config.yaml
experts_per_token: 8
d_expert: 96
decay_shape: "linear"
max_seq_len: 512
Below are experts of layer 3 (counted from 0) of a mixture-of-experts language model. Rows are named router (the router's row for the expert), gate (a neuron's input weights, with its number), up (a neuron's input weights, with its number) and show model dimensions 0-47. Each number is 500 + 50 x the weight over its row's rms, rounded and kept within 0 to 999. Numbers have three digits each.
Before each expert's rows: a language model's description of what the expert responds to. This comes from a sample of Wikipedia text that the model never trained on.

# expert 11
What it handles: Calendar dates. Month names and the day or year numbers following them in dates, mostly inside tables and listings, as in April 13, 2014 or October 16.
router:531428509495520528485489550526519551557513527600543526495537523436387546517524401568474411427527406567571435543590465521487569505494488506485494
gate0:517462554462475458508411493460560482462511529510581492543523602549491519511452556534550534585534497534507528506459489451447516439472525516578484
up0:539465548468523462511433484521550518527548509537526528520513469580465495546524538642555500518535528530516495463527436426460509540484472527596491
gate1:412389525476538431555623568544461505433538429550469434361493485607479546489516422478425574498389488459419580509524491566500538546491501543406495
up1:469561527476469482435459509519487493481573601531499516562543577500541493517565500442434442546511512612434445435519504535537572553437556511519489
gate2:540600468496500534588580553454511569492477479521480512580479571489420441530474511359551457515543551457601522482504485551504644450495482476468496
up2:505529510438520529482553515519547468540518477508424510513500536496410479539522454435507427469540512525471527538496525564485599515464501453505429
gate3:526556505585441530454502516685485477532477553522565549476593506420450474470496422588512564549507529412519482499562478567509468547579470506484558
up3:492518566574537483491478582505490490537511428488583539489528499455480539484548461461547518480521560480506491474541451578462527484410475524428482
gate4:568485481531499551495513514451484447495507566567438448544525545504474466524501429510478423439524532596536541446551519483550511567485473502515526
up4:480517523592500482544599522466469492506567577432583403510552444519555515541506435561508577423556435465465528475469393515536465507480468535506473
gate5:462577669485501533494544501439496412512469524493573507465447516570541550522569420517558536473529591526481581495585471487513639547453408520522455
up5:508468398545455473552467491526507562470466466523529482440491550402531436528498548427405542488487372513481443432422561435594435494536556514445537
gate6:475483461502504413482592484369518427490564419544536531476422496409431398512622584427387492535447504507491555478514468531590615451534480436557533
up6:599596438527545421460462508439546513467504554462522536470532427509484515537607458528507480536524552455541529551552521538533505495515481467528547
gate7:460581588465460522508545458465430579387516388511420518424459555493495592578467471487539561464469472582462474516484385397475501418571521510628486
up7:567534455483523481547451510537511473519467489491522470504544458458483443435552491495427551556503561511515506510462569527518360488532593451377501
gate8:481447513439477524543506452593512571497529426502486546574546528512459551478516476552493488483486586385492453463607458541444549529399559608460451
up8:414534553468396529556544400519473490596525428496449444582522481431470608477582516523592478517505563430544505472493465589500493475533515489497497
gate9:513511483595506552470500525496557575491596490559425434464485510411447468646568565531438464530434531428512469484490456587598650571518447450457468
up9:353530443480409448532428526483452488447434547494467433458508457538596574417478478513575512420551499516428536512505511414444480455412528529508542
gate10:505532502441510583436508517488432544394507544472555500560473521422496517522484532494435501557498562520545523425458486412546539377415398491567552
up10:439466440479462574543523462516433522397504550508508564457476531450443460554514483566400539564524448471457430480424519395580512369503525485551504
gate11:456439447504475587588514565460505475597455509425560654470527570501462468442442468492489556575485506476389505470541431479493529450515599513479557
up11:463501423457444524495539518522477545554399557468618558543503524513452453453554470416452456572523538509481471506587480499479561534478467541433498
gate12:475489558392570560508545454493569486526489530481514453481527471478548491460489463627465551429494543583494518477543473492535469521471534474572533
up12:541469529396589537524488514528549482497472534574476383522590486408552502480541397584397499384518496559452460537491529525476461525528596452509512
gate13:524440536525482512496456536559553549490514610474570497486510439548565538482532410605518526652432472586542474458570514503444493544598589552504516
up13:541569481472493443545428478479482487562503547426557614490528489556458490519592502443510533485505506520470580533511536488453488479514451502417457
gate14:470387580613553491460498462476529497456546540416472481570462565509414491507517430461499400497513501446532472490561497459456514644487523561459431
up14:480601357400458450541463583518518511503443534525515487437492501521447479483488568524446595440458490531543542468599515507503490363508512520620590
gate15:484409485465511524463535482596516610533477578586486415436469534552521497512429605492418547554552478498436400462489614530491448510540484490431576
up15:477539570527508461542482538459489419451536446479464456518495428456505469519478511523563572568451495533518517486491414491572490485547458443498500
gate16:483521529477496472550495480473388400378519570482446456510450408467569589438455492490471569531451513457483431569505468494445527550529612491509520
up16:433532447453505491544454507510524415356537579444499501496483471425564533414506566549476520479514497393489401635495497504542523508469499501497540
gate17:447431464484530451456524427520472478511505477466508530360450452538456496624568482508557460521477528515484362494488455583540496476470524472500542
up17:512467566376515446446550455562459527399514580506481515497443490486434456610564495521569481422524458529427441426528518484575528430413408421493531
gate18:512483483493481524461529563577409466586591493551454530454502480549396482448482468524560468504504547465602485515587522540413515533508445516521463
up18:478615518565561512525555469416484615480560461481529464554478528502486597530562480586490564590428435565561364472403517544598491476516440500494388
gate19:482446481437570530442501448512441578537478438488449582421494557548564609506455429503566468547549542511459382504522464571472412452417535424410547
up19:426450496483421447572531515526588515443544583485509461523560498483433513492534510513421483570505549439582471455476496435549467634593487455486442
gate20:566526470511539540446460541487609595531491574536412455531591556445511633483495493577453588467518427537440490453462469507440552568458557469440483
up20:383481462533462532467606462537526529521501473466446548564490461419518456524511505482443480529371509481554489477578470557555501508450490548514438
gate21:511513471569595361580542478492415565547494542503419515453508471443515457477488341591479564577598509482465554480434553507536512405554545469498545
up21:554463511454496439536426542469452507614468600460526475496410498498445434578478456544484538482535453529470552526458579458444501437513564455594523
gate22:381530551437430443521638477455449479555455506446519653484563533381531485501514548495405465533479610415494463469557516480506519552538445512447576
up22:469471526490506503542567535454486498646446500387503548508485526553539526465492558531484552489577502582427545414491533521429523522501472468529600
gate23:501513563452439520443511523515494510482513432488549423500401493473486592503433402460580424445549460455524428520471478502534587570511440567412529
up23:451493518412497573372486464465516455488553451536500366522508466539493564534532516464574517507531438501506431578461368519563459501468524467457524
gate24:386500462439482369503509448647504495559411441541508512513525493456477467566465567526509558536420474521452470404556545587524544589576532348543583
up24:561472544503454564447388525393489460516473476490547489481409563564517469475532421465460474462519490535525465581393445467551502462467434545456527
gate25:431491419428494497553506502455470492534468452385507497508472540437547515500529493491482545416477483600436518489493498553494502443551456475483504
up25:437512464479475495531552546452510410547414484469502437536478560454515482486496537412489494451438424577415576539525515527477499518490450479404569
gate26:517527511561476557476525451503488536440577471558501450525465431453518569427428473531491531540546465466505609502479407508575498452510526449478436
up26:586515458479463466508587566553603437524478527490571433503572577480537515451484585502478517480464487465546428486541534460512470525418541583518455
gate27:526420535405514457434452445537572487528481333551619580590514500458472543473496445527455540459481536545558493457521549477480542481482499463565531
up27:448538436527477508495587517472527504431478529391434489474468473607550532464509473481612453558521526498407522510517460541538484527506509519388514
gate28:481530545522528581416450460492459439439513384522523495471540397437524473520552476547515540489486413503449500523423544423495475510504552521556476
up28:454504516533569531516399456537486530449460452577487489442497427459502494474453437470591584460474463524495478497454514428515521548607485534483479
gate29:434587444437479411485684504495473541406484542466521483509517480537476533489501473390522457552524481587535522477621594454425480531429433493478477
up29:484486472409534456576578605506466543416461495473547492466436609474518492503529447522473567501514496471476549448567536527441543501516556456429525
gate30:539593494552574423599533517520542493501436426481542478464452580502371534443570505521525475543467519464496470571487431458456378512516518524500537
up30:460428449484550537523457485466502539493510514505465429470500445517447461505490532457585558480546517548534480526491480519497532502431509480623507
gate31:432499534488515451443607513546472536518517463525476466495455469441546505517552448508418502571529565400455578422440530494494506491527585517530429
up31:436437548406496523455564500461503562436532398427517435497465532513480540512572537525467571550551550426383590378518480561473539527442543431541447
gate32:426528533445532504461509553442528494473551524530476411468466417551571486513551402509461441543510401543563496493494529405511492493503489466438503
up32:528503553455508446532412415616573495583429498502556553540636530485408538438520512574560467529515523476516491539542517518503406523476446566501551
gate33:479545501578424565442592437533480528499507513515578510411426537459529482493496536465516571480517466442487589595488491453488536566452514388476519
up33:466466455501496453518472498542477464425490472470462488569461456455515547538497498566449441653498547512451441431474559540521457418472535576552478
gate34:496468504556444526484482549525512491584463493549488545463494461557473512480617548572592512498487422462582468564509502491566536482543504494455491
up34:561519537591534476470417583495571580513481536501431560521478542525532539457406462587519522435524413516501592509477535527571421535561519551460593
gate35:452475432552454513454605469606546409543458550467463488508450526456476526471511495448499446514539572472392571499409458493532558465514553440444483
up35:612467505445486558441497512440420480504562522467546387574500613583478405531443594465523486500462431545491503544494520555495542551471433508523496
gate36:620590657483522486499421460484533526442489548549530452470542525500498497516489502601431443457453506570537494579524534560545481606523526461446483
up36:522556488453524523396561412388472492548541514494447469581516445456517501469418512489462389419498520515572492549579468485456448589522489479462448
gate37:533483558473586443496558414457539547582533558624558542460540440506467586409505516421434496468516465549503495500517522502421505491495450547464501
up37:521472526503481512499508459519487524475488506518506520384507506527566552515511509440524512460498445482527446512504480570476539519465484538477529
gate38:450409502434561484564531466509613518498520482475451524466481430534542513482492409509474493489517422574471508537494453476525549619523436483557461
up38:525483474563455501558443553478567475458423426521470419551546460397400548397573466549573463408541511446510445518486516501427438596480542473497434
gate39:560456505491494403583443503520493658524531473578489609493445411560496508494529572482479539546521521565529508463523545497549493448500571497468536
up39:588553471597475492463445418455463437472569550547510524426422435464555465552484444532473578564383451499491525510408566431488427560445428453562515
gate40:488531516475506492484420440527498506489564585502566489475465529468556481513452552497509501499556514635509479470559530362500524517472508503494512
up40:535537452386531395431423557489505561486540609485495460389535524431479570538467502497546499462570506523516457535643613488514463545486445521476479
gate41:585464486491515543552569453486577507517465504490441502487525523584490466442466504578511427525412591472460520488447450504505449522439522503510372
up41:435596521488484498492466608494431449511505480505471514521489462494555529596481500487564482564501437410528465471589528502407494479494535548552541
gate42:478491354546506527510445561526572431534430514492523449487580484546443478461520489522512509568547487538455460506540462614522431449573509378414425
up42:560549500554477472498489417446523505409494519539489499411503535548424437440474635521435497476451531523439497477497524650563443460589463520474547

# expert 32
What it handles: Months and direction words. Month and weekday names after on or before a day number, plus words like day, east, north, end, mid.
router:533467447562534499501570421538557513458461544564570453540583478492453404503490548496418504515507411601513539612516503455508482464548560398461467
gate0:560500572525449472447526512427484459497517495648440475515483539387430494465429527551355521481429445496540489491499571531473425502512536450408463
up0:594464569524472492591529534512535530610527473490581433411349575466470586469485468527464551517471419487586487515433461421521486576536506487522528
gate1:585478599439519532476483454471479432543464504574489458520477439526518458407534550521485541588509525436414488520457429477503581454521511510493541
up1:547526527476474475492523530511544581470498552529523446444596427517446441516535468539527458502490507358468511492530471451478444501511380520545514
gate2:444518450545434420506517472424391462516498481413507535576510545511419486402475527604536451555498551469466576427458497550391448426523499547518559
up2:466495534529581569526487561539522524529564547590459525526520509564505523573542407531492609434577440497594448513561501547527499519448466473526424
gate3:557431466541521477554465474446508409443600543460496453528523451497484547478464481540548455541476632524586431521484411426497515523564525471495445
up3:470493430556417474545512552455435495452521513460556443461563465563521502568436491500461478551463546557549452539424415450516525508477444480498518
gate4:483536509539402594511606505533477477475500506563483409471443531460612508496448479497452571466554480466483503551568542596473594561412509503582494
up4:468507423551491495548557525490545601482497429592469531538468523589589524563521453481391531490439471475504554507453507478465614509513444528515461
gate5:421533537480432505512490499546428439486536620516518494576524457512530463667628525489536508464469578464555536471468476485512454542488431523473490
up5:494404447551592468495427435444539542490440570530431517593448447478523489512498478406501485475610503456459440485544489478515438471524550529550453
gate6:513564554530520519509514501478422508434518446393527517569542516479557521454425423521605526479485530492437481567517531485374531494487516500532498
up6:418483491569517507522544481516469546392501574453502470566524454526449436573520550511516528488509588466548486580519511468515529591482526475502519
gate7:544447430501465525481407457557526486435482465475484615602451508422575491518480440455498500502496562468578560434461497434518537577479611547569490
up7:432451454588536453539578470568517474567415495430488451556518448529384341392499508445504506528556503514471463473570471535526457532521494474533435
gate8:394504544647531529456535559522526475465507604599526515534584446465570467496524489536498520439521526448538513528547527385532408540599422481525458
up8:497502460543492595467519476573461567459403373454489469412491469454528477501640510464464568527523491464562564597577506531500472524496653487527460
gate9:593540570521515386530473617474466534523559526424401497510467443559451514476561433530563488494443445446595474472444574558507414505469477473482540
up9:446545497600541434584562533439556576497534459509542495486502502482513471528597486437526572531480478465479521511570563538548549422490492436489503
gate10:519494474561470567542496479452473512489503600526447417515458519478524514492512596613488501408514408543488460628509490497502458506544533534528508
up10:546525503529476442528563534491433456534461556525491517457460427449503525549447469524488447499479561519528456515516512496474535458608590480540565
gate11:613469456374434501485494508469545498500516418528623477461430467499537434565514532456495545459425500454429455514480470491522544520474494353547469
up11:419554533541513561456468471483489564510514583552552515482504571440494479613414448444478507448496523436515478485528547607480472474466445467491492
gate12:460493543549489529590478472501424508547578416520518394607521505504525480515499468451442534483447437451483465464428528516556556592494478478566587
up12:477459465480490410489491543569596501459428616426560504452470461521430556541540554541539486515540640480474456546539460518448480478496542521574446
gate13:476411663580537507540468542428411374416516540458457430498529423509551461418449544524560459511494449433548500452487423484513443498491501587499548
up13:515496624567539466549491569368504447494486535493577360565664445491579576428530458461571545489574512445551575428474388447440509496528565468488505
gate14:473494529459501488497474525518425590570611523570527518527549502505483497441598597468550443467466461476546548487509462406515551410544443576583471
up14:524548461480562515568497508565462553518530541519508473513551568617492416454510612555463482465497524523505505481574492580543490449608470562518666
gate15:463573496499514532461490439506469422449546582538464569530479519486425494498490481550566502540521505457578514500489574512600486471492523567497582
up15:602482447397480404569466493444511489548441542468505418527432495452489445628502457416484457531513448535487547579540522477570469564506457492502466
gate16:546545522510492549373471477577546432443469452459552422507530589458560506648597492481466480568546443492527530508631472519609446506517516463448478
up16:555526491546591452584461491450506602470487508430486522509499523459425579482529537474505447419496577496467566424536464516488516532413422402475511
gate17:511539520489531439522462489572583454497502425458532476554537511412462573452442480542447403520465504517425537488548460447475521495577521481435534
up17:599543427478522498507468473436546488401436420442570531537558535462427583458559431565513557566494526523422483490472614516445515454505532454533492
gate18:515503532490420439576538565424460525467501530502534417488449481464550474587474432603504504499465528485467410445491516471488423568509489589514461
up18:518524493501441429386471491460508501472511475620492480565504479456577440492462555525473452420388495579525479521476510523558483466500616484514580
gate19:561464424470455527517526511481511535495548486575512346414466506482478406448492592466491473496572507538456505508560519422524535537485477549582518
up19:519440461528472579562488445480443472443574475508526477415547487569400492538519573503441499493484449592489559508518566503534488523478483533517590
gate20:537437457438470564513491556516503482519606516617567532518502516407423455497447549541467492514601520422468435564573478458497536534434479469538427
up20:460490468471525601402555490517490558604497575532531408497654524480398478547454491521430536438507487504491546536554537478492539456533498409536462
gate21:551477469549349606521419411488419494443554472464507514491577561388453455424498543509466458490580475486466543520433464545468594520455515483528416
up21:558418351570466539552520413487459510565537535463508591460528415406492381491498521627454480493532455338531645596510495533541596463558526491596445
gate22:522435465453478459604441580527540435517537536402459488513593502548497547517480496523502521549431467531508578509443536472378491569471509461499398
up22:496503577500466364434467428510464559562437466513488552550483564466537460477523552516452468580529548563393486521524518428391510416491503570588551
gate23:565505531587517517446453473537464513477606495454540374422515526500492506585510527509547468467528515498553497435518504453477463527476466463428550
up23:533496507467481431496539466545535635480457513529488592513514518524538531545509558449544495498537428479428455431516467491466480487406414501595409
gate24:487538482511518562532473455495499471487526532568544533602497548510443402524483499567526458547510514415492520415374552525581497525464489465500580
up24:528501495465507470559492590447517333519496468492466508416499470469539495470523497480509578484478486549473472478495446486475431506566560547512478
gate25:454485519422604526535433477469554431469426565466471625522500499424447476529499497530475473498530440528512434504480457508433547529377461499604514
up25:530514475473496505554522508444567500482541470445576463486492545469519522477502490488463515472484564440538473452492453497394458514558533482522461
gate26:497374516476452505466505523501429526494524582489542599532576525558450509576468457593397447447463482570459549415489497471432491451451628449509494
up26:488490484471484553474462473485555456505483521481580488466532428519470449458536493506503473471501513498448541538432418504415516440388653456501544
gate27:488364405506571559512501511538477551518618540576402462483498502593529448547512516519446534532426460510549537498500538552528508442477518487466452
up27:538509411582527573440527518488585484498530539546518431530527474473484449473514557442555474460540524519488475542542586551616390518480494481430449
gate28:483513468412458464495511481473540520539475489464477501543563588540509571527542475491400427475483594503422517442565410490545564457451436502444515
up28:495394517529508512543450508393454482455491504484489455421486524494562543508472513509501564457607474483429439415491566584499562441431503477595505
gate29:504471497442565544574631487473514474483501496487483487545459422395533474454498557415509417572564453475533507484488522413454516504453534538564476
up29:452586531532471509493344472461519527506574437501468448450476498579532496511498516574458485409435578471457460469538512605591447508455424483482450
gate30:509417432500576536520416434516482506460567418557622394487508481557543634534519511642508522409515536543484508560531542522491464575500482569480505
up30:508464534515494477569421434514413465463545538563498446401527435406486642587478475556575527502485501571473508568519505531453469523474451553552479
gate31:533518526517507527479553595528460558479417435438422482464501489496464481511503530515530458522563436432484576454459497490458464560488506503463604
up31:564452410442580466469600539422488519571432411399515518469545551489513474464505611554421582356539411487454547443420454489445468639480448541559530
gate32:487459538458508551532517500492517517616458503449569460511425462554461427443485511518536510552420443549429519511472528500548533453476539521449505
up32:517488597480521386417431566449616514470555481516416549452452533518518501550500481465532526508489570431500514490482528487548472509550400514406489
gate33:533417447562474585560422561558577431528447522551552491590576500473496548502504524533504484543474366517503526493461580416422488490459496621546499
up33:428457427498505470469509530433486484546447535486519499533486471454457449458448508478476509482614467469598530547473589475475500408521508514469503
gate34:456504470560597520458406529516447507435493489527507544504463511470509503504419597475499632420531510475469442510468555502467434473476456445439440
up34:496499546413490519522548543452489567600490496512506471510515570565502469473546470446432516535454602521550485487447468461457412480528501425454463
gate35:497529503474478481445514470466547517521484515557528563501526457577484505567516545601537571446440508560509577555534491475528573508473459508500446
up35:382564510471516555498491487501455473470474485594471565604528527550488453390562490558572560533495419450480430450545542536453486513475538486479471
gate36:536597442572546529556548477448546532501614530474424448499503449590402512547448526548552491508532490632488469438482490463559418516511483544491462
up36:432593504475489579494457535441552522514463400426468464457440555418564485462590534488471527537510460513471465472571515612525542604487512537521590
gate37:503459466499428550451519481499437412483446502424491497522465485402527538496542498622394575442509474479500539417482478505506508563503531458456518
up37:479436447577439441483552506543501459422414510444474492515545426529599525508476448470384557485541438515465549516472476541477547463472566485480491
gate38:473536560469413427514418460460482549529595468504540553434499528415469394473356470563504476506421504560515452372490509434448491531435538557476566
up38:547470573594550574487545584466553462538528498498525567577549480510483499532682559497522430454528488475465489503454523445498460557562483563461435
gate39:564461544577513472491491518439511534530544462461491491491492577393526526450551532514538512384543439517471488496517451495409491450467582603460580
up39:470455480509550495511595514482607547514460505487524557399535561486620463429490511517521522446457527487436510441575498489497464523487528535434539
gate40:438499398405412475522516477492573580508535521524422480492463440543434359603502565531441534507523516510512515513476572469560468515474516514570541
up40:580561512600543506500483580550568508525519501464531554487537554522412519371551553504461429436515553449426518580456507590517501501566504604414510
gate41:449513419566538469444497570477425553477536558468463512576539565511530486492459474496593536547494374461549481550550554477511535561504516523475559
up41:456469529580439479632424633544517443432559497497546510450522568520445493432474507452505515562539467534466470526487562503517512427549392451401490
gate42:504436527459481474534586456525525452460505491498467459565519514478584455428549439520544444516547534520504548489579455572431430506474501449442498
up42:513535483501447430479567447522527458451466456553507449496556451496514520458591460539496534468441534535583519521484491532493467495528526471434494

# expert 10
What it handles: Articles after copulas. Articles and copulas in defining sentences, especially a, an or the right after is or was: It is a, is the town.
router:423461516509502435475445439559444543474414457549446485469477448456524392595485481436473495605429519405543605453436450540483416487478500485584572
gate0:605415512485496468509453504461523509442512394573413579506462562519502556490501553476376527455466509508481442517501566445489542545637490572453471
up0:544467496416453535509450538448565465533546404514455547494404540567522600448493489474426496424525431452505462459525465455434456543580496542502514
gate1:414456410561501474508406508467559512585499453445512578492516490518418445532532459497539432559498480381565527455464420465558566519436521399448610
up1:345467503547510543458527423467542461421518452528526438477465515446467581552520578610516439540484396493512474447455429476579483572479474418457566
gate2:492505516456565524524570538411427538546566502437562482505563499468443465538499512539519521474411469511548603549520521464426426399524523519517453
up2:473632477362515603573584425527460449523467537525431602474569566463550454527537465547477398494522470440479431540497585532525397542542467525506432
gate3:408436551555530489469457483524498424453497448616532500599374490467530457455493540471594476488455519427497423473549482534535441460561488455481520
up3:477414509513539457480466405481467508477438516549470468549416439413510467486463507510540533461420490453529448478510485524507430518556525404492531
gate4:546428470466531438467506454517484498536446507562540432503472515536450397572549435524514475535493482381600457644506503395535627561517508555537540
up4:489428515425486410463555514486539526560506505525499490470506523555458457611499490463509408588568444481599505531501505443529557598473492544521564
gate5:420502494496583518572505490472481538464531552441466534386566516493508550537515524535542523482506421460480474480512411492444505414517473523501445
up5:499530395533472642475506572487511488458491467409497523470579489493477475488504643530515492512528399376377539509507522426514536483473535500513474
gate6:486550465468540582554517443561389495437473513525445586449490554543540538567538541377408509567477391418544506465620394505509485564581521506448481
up6:544457450453399433566496397544480580533422402521517436530485443528523607543547460530553489440541494648550470619495612522529546530509555513492475
gate7:469436473484598542613527497447448455520424493577522602522429508451512469548468448528534520563423511486468439528475392523475504452482421455510487
up7:480438489501543436492521544471499474655487455458604621485471541505545494449543455513410525488472517502523481499430496444420430460390396461525483
gate8:490420528655484491475504509604470549569463483538518546477505573490545520564483543455481576531527506403522644525526439499480520536491578589554526
up8:560440474578453580626447470587482549551408517560468586536455607526480588543527507414468511495513451491536581527568551516430525495491559466540563
gate9:552484491542545478565538505525589522523491580492546458507534520482530497406507501479604554540583443596534470560507582465519499516540528554608512
up9:456550448518528476540485474563473437509470550498520395514532579520458470433524501497544504568536493473546532501475560416499501566548406552494496
gate10:534552442478510414486486469410413501487463483434479513415498542447632554556528519500400505442462485457472528536391425559404542437424487476536488
up10:514541417427465509560542556473539450412500462476430457420455429440500516536464505504477483402522478504397529448402492488548520529531512496469431
gate11:521505444665547455496493493470514539446474480426572473548436470514537431562511511536518486440429484486444555503554510425465484547490554473543443
up11:579511417590434483497483540472461531330430462521552528458491478440585595488438484530463458510476443506492527462479543475486491527482471506438392
gate12:484529459459493480487629485447466507502603412425654495483509509498514540478521521380509490486546573417467518514521387503476556467484510543454516
up12:514488487501503527441598417541471510473549521509490459521627534554487575502504483421529475458533474422650423507424421545510435503535497490507515
gate13:554515541424526532528524457553441450595476482426510494457498523494533550501477489453472575415592428552456551553440498404431606515458471571556531
up13:486570518366488455450468516463512557493503604582497490506527497493368499494477501543570496456467511443456476445520504554486475470519557464472472
gate14:516471554556477551398546545407476383438454541422488628484490472511459520488412478451518561494533531431452537443547526380436511458522566439476533
up14:445541542532459508463463428545500457509514478429519441475553493574472522497536593583472492473517612470437466460441390510550402468491527506477485
gate15:527555447454456517552458587606566544500485516511541443576538575567481450450436433456526470533494464394453522473459455473534454478518475531528601
up15:548453493457520521494435470519488584478478530529451487557501513533520545500563422438532461609526362464436577554487474473618503501435518556587588
gate16:433393532500491558627472445462481555559417507413439448456544463537521462491519540572491550446477496450367564543447545439412479526422510473494537
up16:379502499381530475551463479505492492487499540442531426527546509423485502532552597483486495474474536530487589431518581509463447496531527441540385
gate17:570467519411607405441507539556561506447427529455542517429514487526610518519495496538443543501488509577457560482556470465432431493409527511502580
up17:526485508546430540476485518463498437500489442507478524480508515494565526504528551453563401411526498463500448547432546542627505559555582447484523
gate18:565470416426620529496515538474512477498473429491557442542500529480486462452419511450415517583416448528409485475486471396489605560394477476522431
up18:583504437391535517491404501453538502415490580533523521505483587440544461426515540482466516523519518480484447531400465392589504509494513457521479
gate19:526473567584454593568351597490436538586472539534537483554538503482544579581490491494452459444500531403536544426532514452522554497507478469478523
up19:480561474392514488510455585459556471447558441443443456444480498413565413514525538509548568495581486504502456518547485464483543493527472484506521
gate20:555455498558541589497466469546502504440495505309510508475478471518521530575523558377467607476487524509498506522629425538550530414503395498451439
up20:564438530394607502492609446506492529565560592503502564424390525497498426463468545511456590582508496636535499460459488418540551533474505420389463
gate21:410463502471547512475606571530569582458456470474547562449555537442504491479450463453437549559454481504549486477516476435427555452500562497476400
up21:467522501478512483530550572519488494457464517490516499476476584423500471551506560445518525499557439523427488481481460447461525416454559486456430
gate22:488437463530435539477511524519447562562508465637472486543500537406622442540493529461434469569468480426510513526491486516462396569463539541474603
up22:508556504409449532522462532571492458405472524500496517502600506564450490494525521535548497560499544430536490538481568397522502448487501446579501
gate23:493479506491511469530539541517484423525535519463584489476537494458449558463546473518495622470632461462430483458582495613458472494531430566561395
up23:524452533517553469401485571488501573564589474434618483393518457520491464499455472576455507500555352582497429483502503501489443397482433515563529
gate24:590597535500578465516558575576540494480490504500545503549438528442516597505460496446475518457491499576516520492453563559513521549541489470475533
up24:544493424492522436534484483474488493469553500476490504642558450527531472549492457581513457467495507496408470497455445633611528515546420501515499
gate25:526446510450462521488531526571516512532447551527480488491519555526490526415461513502526513566524501498434476573557568476423443562518385566461557
up25:512483504534492449552468538553520501528653464418408471514573527481474470517481510466431504424510486538577496446504556456514550456504548455529519
gate26:510647526558479490437537594532460514585472455612534449586484511459452541474521407583527440410536543532494514526442536500463396626565506509517518
up26:502457494550646488478539433473477511552465416441428492517563554543558428583443490520529484531388407534501496574535531548400503505472447515483498
gate27:479588524497510586492610511558558430405529473521586459555506439524444498388556493507491391474512535567542506554464432510524416547366482477502494
up27:532511507505518591529529537486556510479495489478557488507422483600426526391477388535480469428498605541508447561495485488494574454472484483480523
gate28:524444463553504618474534587508502507555451444512467494470491426467457439534454492636446452463563504504485466554571470584523528573432470478448517
up28:610493448577606431506481436555484411426530538561447459486507596608554621524522449517547474564448496513499509492526447506497481459557572473480469
gate29:443505562455497518482530625463519489515457446461448507459435617619508504489486477433551459472470596516485447429551534447558560452481426472520545
up29:500469482438534529488502564442441626466408542441578518596521458424497568561551448533487472490520422507551517481464415538537425490573616524501520
gate30:587564518505446429492558455444500429416518520495488533532471539490471538535471506539561514580390474446512575496427562475525434493520442525473527
up30:427544521466470443528550466478445527460494487529457503488514544512532501511428548424555490554489442481525495479418532433550459485463530507529546
gate31:529423408478469578544526511523476502510491394649459513557490417439438432485510473509448473579455490548454550470491524475466556575566523511471442
up31:465518501514598500557502519540464495455554560479415581500578476504478426474539506530539564519559513498470481513536472436536585515544549459464518
gate32:517550521407542431471463465452482479451594535472483459522408536457487472547497509452451495476528457461422449587486471483582518419487523394450442
up32:432590489463454496463541450564488487511516563520485479524521582512473556536469569479466438534440464512569518523373460564553513557432450491510514
gate33:412526580467458560487597456602471522529427477526539501434498542518425605506496529427428570439532505507438486497462462520489554469516447519524517
up33:563459643439557441507591462534505482417462548548627421461470524553504551501498475491544629531468454621544521584523584489525468531435525524518431
gate34:546400506433496511521585495510401524570589424513480503442476535540502542480447557475479451493494583502610502501355509570529519472569483376496512
up34:472468500518554496433539592519503483440513540436507480517495396478551510493507462467431585505524462508429474547553479474455478393450493544464499
gate35:491505461557526478409583477542412570510501524536434386468501443517554503602487535427449496465557567428523524525482494454526483501472494472491482
up35:386490514503488481463545398494467583552518610506507445470468484474557477531491517407535490479473491429484599521457454523528421508515540530460467
gate36:469401545516531579465463511498416494471505533503437512490526544474494471505452576512556522579525411511480480402474481447548475486429420571395520
up36:538631465489483442509455515524500537545541521518583505594468488484428526516555462536551493478457534551484549486504652491434534495559556483510529
gate37:435505597535540566530549559438460532565421506571519594539565474390451480503478480557491496448452461545493559526508506461496478583574509546504475
up37:505529478431512498553582441535458449412460517407476468437490478591469498512525476536430510576497482436434393546557511557514500399405511478516546
gate38:508456548459633546488580554525538559538478503556452577534405567482509398440568561544524533568557455577510547489501509474446513484421531502380488
up38:577526465526420499557435505555474508536482507511635402452537410473502565480470396502461531423474460532509537530548540502467498526531479513525518
gate39:528541521551444568430507590491512504547523452452516488574422478535384499468527419511511591532558546626480460520569534410501457513541500507517524
up39:473401584509525484592405471424544521473457538513487619470477493498506515576457536504591508531548450466458444506462385485469512493450510557499482
gate40:425486406480535411511543477552541471486480435449517529432449461596512484521414514559500455522512490504464430488469470481513525604524584511510486
up40:597543537542559546539533539471526477513515424505497515621512397481513527493521459391545625475577520555539551537428530515472440577469440491534469
gate41:613464454503508471526422584592496466540463555371537555466515446533548520586438582515466545479559468423475527513456527511501546477583510566510460
up41:542532542505576419469514470477501492537452523483457519435525466454586513516544459461469506535613564482387621475465482421490412529419461512500424
gate42:505459397480464531470559602476570493545544435545428539415538476584536489536546521505610597477544542503518454503530584435491560541588537505521530
up42:507516626429491536473488440495408604405518514482620499528489550523431542435502410429409491463512556511488545432472446516475497554484440489427399